Weights of a small mixture-of-experts language model, trained from scratch on English Wikipedia.
Experts: 80 experts in each of 10 layers, 3 picks a token, a shared expert of 128 neurons.
Training: a variant of SOAP for the experts, 350M tokens, 2805 steps.
Below are experts of layer 3 (counted from 0) of a mixture-of-experts language model. Rows are named router (the router's row for the expert), gate (a neuron's input weights, with its number), up (a neuron's input weights, with its number), down (a neuron's output weights, with its number) and show model dimensions 0-255. Each number is 128 + 32 x the weight over its row's rms, rounded and kept within 0 to 255.
Before each expert's rows: a language model's description of what the expert responds to. This comes from a sample of Wikipedia text that the model never trained on.

# expert 61
It responds to: First word of proper names, especially given names like John, James, David, plus title starts in tables, such as Fort, Star.
router [167 114 100 167 117  88 170 143 140 120 109 197 180  92 152 142 102 112 117 160 200 155 140   3 181 174 115 197 155 119 109 136 113 139 188 130  70 150 174 129 170 125 186  85 133 137 140 112 102 144 110 140 152  73 167 134 170 140 155 165 169 166  64  99 103 108 137 145 109 119 116 129 123  91  55 111 164 152  87 135 111 129  98  92 149  95 142 167 145 121 143  55  89 127 117 183 113 145 148 141 119 131  93 112 180 108 135  96 158 166 165 113 176 117  78 112 123 118 128  93 115 103 120 157 114 133 108 161 198 127 166 139 150 166 125  99  83  82  54 130 155 136 162  80 161 129 104  82 164 103 100 154 153  87 149 155 119 171 152 160 147 121 178 147  68  97 100 108 149 165 115 165 110 133 139 101 165 108 159 113 100 166 159 153 117 129 114 139  94 101  84  98 115 119 155 167 138 119  84 171 139  76 106 128  71 102 120 113 171 130 150 190  83 156 123 165 113 138 155 182 127 112 145 162 115 130  98 154 135 138  71 130 139 123 142 182 169 142 124 129 168  67 125 124 147  76 126 118 158 133 151  57 148 190 103 102]
gate1 [120 124 115 125  96 119 183 113 119 124 119 104  96 120  53 105 135 135  87 177 140 117 150 151  95 158 143  59 102 143 114 130 118 131  79 167 124 165 182 139 156  75 106  91 125 111 110 175 171 109 133 138 126 155 118 133 129  89 122 120  75 180 132 124 155 188 106 131 175 122 172  90 136 135 184 146 127 163 149 123 149 111 174 118 104 134 150 156 128 124 214 128 121 120 121 137 163  41 166 132  99 151 165 117 151 102  92 162 173 142 136 191 155 165 154 126  62 219 150 166 103 110 131  98 145 129 124 144  92 140  98 163 100 123 185 103 111 114  88 151 128 131 159  71 140 128 129  82 214 149 132  83 156 101  39 126  96  93 140 123  88 127 103 120 178 148 153 161 125 105 164 120 125 128 111  90 123 155 142 110 111  68 148 108 184 171 172 160 151  89  98  74 178 144 160 128  85 139  98  52  95 145 197 142 169 151  82  98 119  74  64 155 113  79 125 170 104 165 121 120 111 107 167 151 172  20 145 117 137 139 109 117 144 115 114 135 126 108 135 143 175 143 113 143 163 157 195 144 161 137 135 125 119 120 115 117]
up1 [124 109 131 147 114  95 103 111 129  80  97 209 176 136 157 109 110 134 103 109 100 111 144 121  74 107 200 148 139 141 143  75 119 129 121 155 145 143 211 128 144 148 164 128 138 149 113  91 118  90 135 146 154 139 111 152 161 109 106 122 124 215 128 120 151 163 121 170  66  92 101 148 109 132  45 118 103  61 131  93  98 163 126 101 154 101  88 121 127 129 105 145 104 168 133 151 136 177 117 143 114 165  51  99  90 135  84 196 168 146 142  62 148  97 118 104 124 166 157  81 130 102 173  90 145 125 173 119 135  93 139 160  91 119 179 141 110 102 124 133 109 140 201 122 175 137  88 118 125 157 118 135 114 149 152  97 143 117 121 183 144  98  92 109 148 164  68 166 178 108  86 176 100 109 132 131 176 105 170 117  63 177 112 125  99 111 135 145 171  99 144 148  73 165 147  71 113  99 187 138 115  88 104 126 136 170 163 122 107 104 190 141  84 158 186  96 122 143 110 101 171 130  78 136 110 127 126 189 111 171 123  93  90 174 191 136 143 148 106  85 165 106 171 169 127 100 192  93 120 182 124 125 153  96  99 188]
down1 [ 94 144 159 119 115 123 148 103 160 179 123 154 128 108 191 140 137 145 115 163 159 175 141 200  82  94 130 129 129 176 113 123 120 121 147 148 160 144 104 198  91 127 111  64 135  80 155  66 164  93 105 152 142 113 154 137 152 109 110  90  81  98 101 156  96 122 124 113 152 137 119  91 114  49  79 138 146 124  79 125 144 134  90 133 151 156 175  39 147 117 164 106 166 123 146  80 109 175 136 145 175 194 108 156 106 156 115 192  52 158 199 161  66 121 142 156 192 121 116 152 219 111 113 153 109 161 131  97 100 123 137 192  88 139 155 156  86 141 119  16 113  98 150 141 121 106 174  79 137  94 165  98 121 147 119 112 154 108 103 117 114 169  88 134 135 109 124 115 151 118 106 124 159 173 137 131 101 132 115  89 133  97 136 116 120 137 138  87 135 143 120 100 159 114 106 166 178 117 112 175  65 104 139 157 133 155 125 103 135 133 138 132 181 171  87 141 111 126 128  97 172 149 131  85  62 148  70 139 139 162 163 123 110 131  98 162 110 169 153 133 170 138 146  75  71 145 161 159 138 148 207 134 135  79 147  84]

# expert 57
It responds to: Directional, national and descriptive words that begin multiword names, often in table cells, like South Carolina, American Indian, British, gold medalist.
router [194  86 110 145 114  93 181 147 176 122 133 156 152  73 141 105 152  97 122 103 159 177 147  47 148 151  87 155 155  83 102 137 110 161 159 124  99 137 176 149 117 116 152  87 142 127 143 180 116 201 118 141 164 117 143 174 155  96 148 164 157 148  76 159 115 151 109 142  75 101 117 158 128 128 105 147 160 148  94 103  87 133 111  97 157 109 134 173 120 114 114 116 121  72 143 181 127 138 183 143  76  72  84 131 135 124 169  73 131 134  69 153 222 145  81  67 148 106 112  75 133 122  99 131 161 136  99 155 137 162 145 159 161 140 138 107 104 100  75 143 161 134 122  89 142 187  97 100 136  92 132 104 138 101 167 154  94 181 117 156 156  99 170 200 107 113 127 116 126  87 115 129  72 165 119 127 171  91 102  89  91 136 186 134  41 126  91 153  94  81  85 109 122 160 157 176 158 138 106 133 151 106 151 157  88  71 110  97 164 155 148 165 149 144 115 152  84  58 133 168 130 128 118 167 131 158  89 132 156 135  81  99 126  89 124 138 180 146 168 158 190 108 127 131 152 115 125 139 174 143 162 110 151 181  83  69]
gate1 [102  73 111 188  76  15 114 127 114 138 130 193 122 162 140  77 118 102  98 104 123 161 131  92 191 128 160  83 129 123  43  94 138  94 141 118 118 108  40  76 124 170  43 123  74 149 106  89 162 160 125 127 122 140 139 146 171 127  88 121 138 124 110  86 196 124 101 160 129 156 133 130 151 160 108 168 127 126 118 154 159 131 144 151 218 159 120 157  86 124  97  66 140 141 127 172  88 140 148 158  60 179 158 147 138 115 105 130 139 127  92 193 107 110 147 122 131  58 109  60 127 105 107 155 183 137 129 160 180 102 149 123 151 187 107 121 112 116 108 146 142  58 132 102 112 126  80 124 107 169 146  91  77  75 155 141 133 137 141 132 158 158 157 130 120 148 116  88  65 126  54 120 158 142 163 167 195 172 135 100  54 143 157  79  96 131 127  88 102  83 147 139 121 104 160  89  80 159  98 172 125 139 124 143 109 109 111 113 116 113 172 132 134 139 123 170 123  87 144 192 122 110 107 104 128 142 106 174 116 129 150  87 141 147 128 115 100 128 159 148 159  82 134 113 148 134 118 108 172 119  93 109 121 121 149 152]
up1 [113 127 172 145 102  83  81 148 117 165 114 149  47 112 106 117 139  90 131  61 132 132 113 131 123 138 116 133 109 119 165 189 182 155  89 157 115 104 179 102 124 122 112 141 151  88 143 114 135 139  80  96 108 122 106  86 159 136 103 179 121 175 138 148 119 133 119 136 135 111 175 143  79 154 166  70 118 171 125 125  80 150 129 138  89 130 194  76 141 122 167 104 136 119  91 134 112 110 135 159 153 144  67  91 118 135 119 161 121 151 180 117 166 162 131  90 130 160 149 192 168 113 138 165 168 125  87 144 132 131 186 130 177 147 124 147 189  98 140  97 172 147 154 122  50 110 115  96 132 175 204 151  99 160 128 108 192  92 121 120 126 167 170  87 127 113 152 136 103 104 123 131 151 102 150  80 100 166 167 175 180 146 103 107  49 171 121 107 133  88 109 144 135 201  48 168 187 110 127 127 138  98 111 106 123 141 135 135 122 110 114 121 134 145  93 104 127 187 109 104 117 121  42 100 184 146  11 100 155 119 181 127 129 176 169 182 158 152  97 191 123 137 141 158 130 164 114 107  72 154 122 137 118 151 111 104]
down1 [ 81 146 142 118 126  50 136 100 236 133 138 188  67 116 120 101 121 164 155 102 152 100 175 139 106 188 124  81 196 125 143 152 111  97 112 112 150 143 147 122  89 187 100  78 101 172 140  78 174 126 168 161 154 146  97 129 136  91 130  83 119 133 109 119 159 128 104 129 139 141  63 158 166 140 115 162 110 165 142 145 145 111 137  72 120  95  82 115 179 183 127  95 113 143 108 111 173 131 113 128 137 137 143 173 190 135  95 141 122 131 142 174 113  47 108 125 139 125 110 103  99  81 113 124  84 153 115 115  97 140  72 119  45 127 115 111 147 119  73  95 143 124 125  99 164 125 183  57 121 112 143  70 163 171 115 131 105 165 153  95 139 125 143 111 103  98 132 154 132 126  74 138 141 143  95 127 122 127 132 101  57  89 150  94 190 113 120 109 165 138 152 131 112  94 143  60 147 162 121  67 108 187 106 107 157 144 172 163 165 140  85 121 127 133 128 172 130 153  93 161 128 139 147  87  70 113 120  66 185 152 151 125 140 133  71 112 132 112  98 125 101 120 240 106 109  99 162 181 152 153  98  84 151 119 158 101]

# expert 4
It responds to: Pipe characters opening a new table row, table separator lines, and byte-order marks in lists and tables, such as '|' Cheng Wenlong.
router [172  84  87 144 154  81 167 165 133 129 137 155 158  91 120  79 138  84 152 130 153 166 147  78 162 166 100 146 176 108 107 115  86 146 169  75 105 162 172 110 132 100 148  72 129 160 159 115 126 170  83 165 149 114 156 159 138 125 171 149 129 153  79 125  90 130 108 131  78 128 172 174 159 150 115 166 177 176  98 139  94 129 114  87 169  80 131 144 106  97 161 109  95  93 121 173 113 174 167  86 103 108  71 148 125  92 131 115 164 115 108 174 163 165 123  81 136  76  96  97 106  71 122 150 135 149  86 159 164 172 137 161 171 134 141 107  94  65  89 117 149 155 105  86 153 169  84  82 145  78 137 122 129  75 171 182 134 171 131 134 169  83 173 173 100  99 109 108 143 147 111 163 111 175 119  88 175 108 118  77  80 141 168 128  95 160 105 165 127  76  73  99  70 138 177 150 169 145  83 145 152  82 135 129  85  75 145  75 153 159 129 178 139 167 118 153  88 102 111 174 120 132 130 141  93 143 120 133 184 127  95  73 127  98 107 153 138 172 166 153 177 108  94 123 172 133 146  99 147 146 156  82 160 179  88 116]
gate0 [154 153  82 118  93 153 180 125 129  22 167  39 130 193 108  66 138 118 121  93 103 117  61  99 124 145 173 204 139 101 119 134 142  89 160 131 116 142 154  99 150 113  90 112 165  75 115  74 110  88 106  61 109 125 134 138 195 170 144 149 126 148 117 168 107 145  73  82 121 226 101 115 138 138  96 130  93 178 131 136 104 198 125 142 125  83 146 113 108 105 155 144 139 151 112 134 154 124 145  97 121  96 154 110 126 110 126 121 137 153 175  95 161 115 171 101 132 143 201 164 114 122 157 131 117 106 127 154 139 165 126 107 166 122 140 112 155 124 101  63  99 103  91 143 143  78 113  98 108 195 154 126 113 114 126 141 156 134 110 174 167  82  77 169 159 122 137 143 151 129 159 108 188 130 140 133 127 110 165 164  79 109 147 156  84  89 138 135 139 146 133 174 122 136 113  95 166 158  90 156  91 147 143 165 121 153 135  64  59  91 137 222 107  94 114 121 174  84  83 110 149 193 158 155 165 194 100 118 113 151  79  99  70 117 128 128  86 138 171 128 123 138 174 151 157 130 118 147 129 154 121 169 119 154 121  94]
up0 [149  77 170  77 177 107 122 144 120 106 115 155 124 134  90 133 141 131 130 141 160 179  35 117  78 101 164  62 155 136 145 124 107 144 122 141 104 104 136 125 139 131 177 160 124  91 124 125 127  96 146 137 127  98 108 130 130 149 150  71 130 177 125 168 119  94 141  81  85 152 112  72 160 141 122 175 138 124 131 108 124  96 135 157 175 100 192 155 156  89 100  83 132 105 119  90 115 196 161 112 142  73 143 112 186 132 108 133 170  88 206 161  88 173 117 147 117 173 109 161 130 199  59 108 131 200 133 111 131 120 168 159 103 111 114 118 151 117 163 146  83 137 116  96 109 134 120 158 110 135 138 141 139  82 148 169 158 220 172 123  95 179 142  78 101 119 144 186 161  98 154 170 157 111 153 104 151 117 161 156 133 144 134 122 118 106 151 100 145 119  51 166 135  98 123 176 155 128 152 106 144 144 105 179 133  94 184 151 117 154 148 115 115 145 136  66 106 133  71 186 133 208 107 126 149 139 127 117 148 115 158 124 101 187 162 164 106  63 121 116 170 166 184 142 150 130 129 130  59 123 177 154 128 104 231 113]
down0 [158 110 192 144 153 178 176 156 109  94  98  89  92 233 106 176 115 138  87 144 154 134 129 144 119 121 155 159  97 122  93 125 124  76 153 139 146 109 189 220  80 118 116 111 152  56 111 138 152 153 114  36 106 126 123 123 118 178 121 111 183 153 103 104 161 130 172 180 163 106 112 123 125 131 132 155 121  94 147 112 123 149 165 186 154 128 124 139 124 129 108 167 138 133 117  87 145 144 139 113  77 155 144 159 143 150 108  89 129  77 161 128 144 156 138 159 110  97  73 135 151 178 130  93 135 147 190 147  55 113 144 139 177 169  96 123 136 205 161 101  84 203 104 118 126 129 127 122 174 104 123 109 174 129 103 102 137  33 150  83 110 151 109  82 145 101 148 158 134 119  98 109  94  77  94  94 101 150 150 122 136 140 137 158 139 176 174 120 142 160 111 105 108 107  88 127 129 163  94 109 159  97 151 117 155 119 183 109 105 160 159 140 185  99  84 203 195 161 137  97 110 100 172 130 172 133  98 134 128 194 143 133 123 105 168 134 152 118 143 129 128 117 108 144  87  99 141  75 128 157 171 157  79 157 130  52]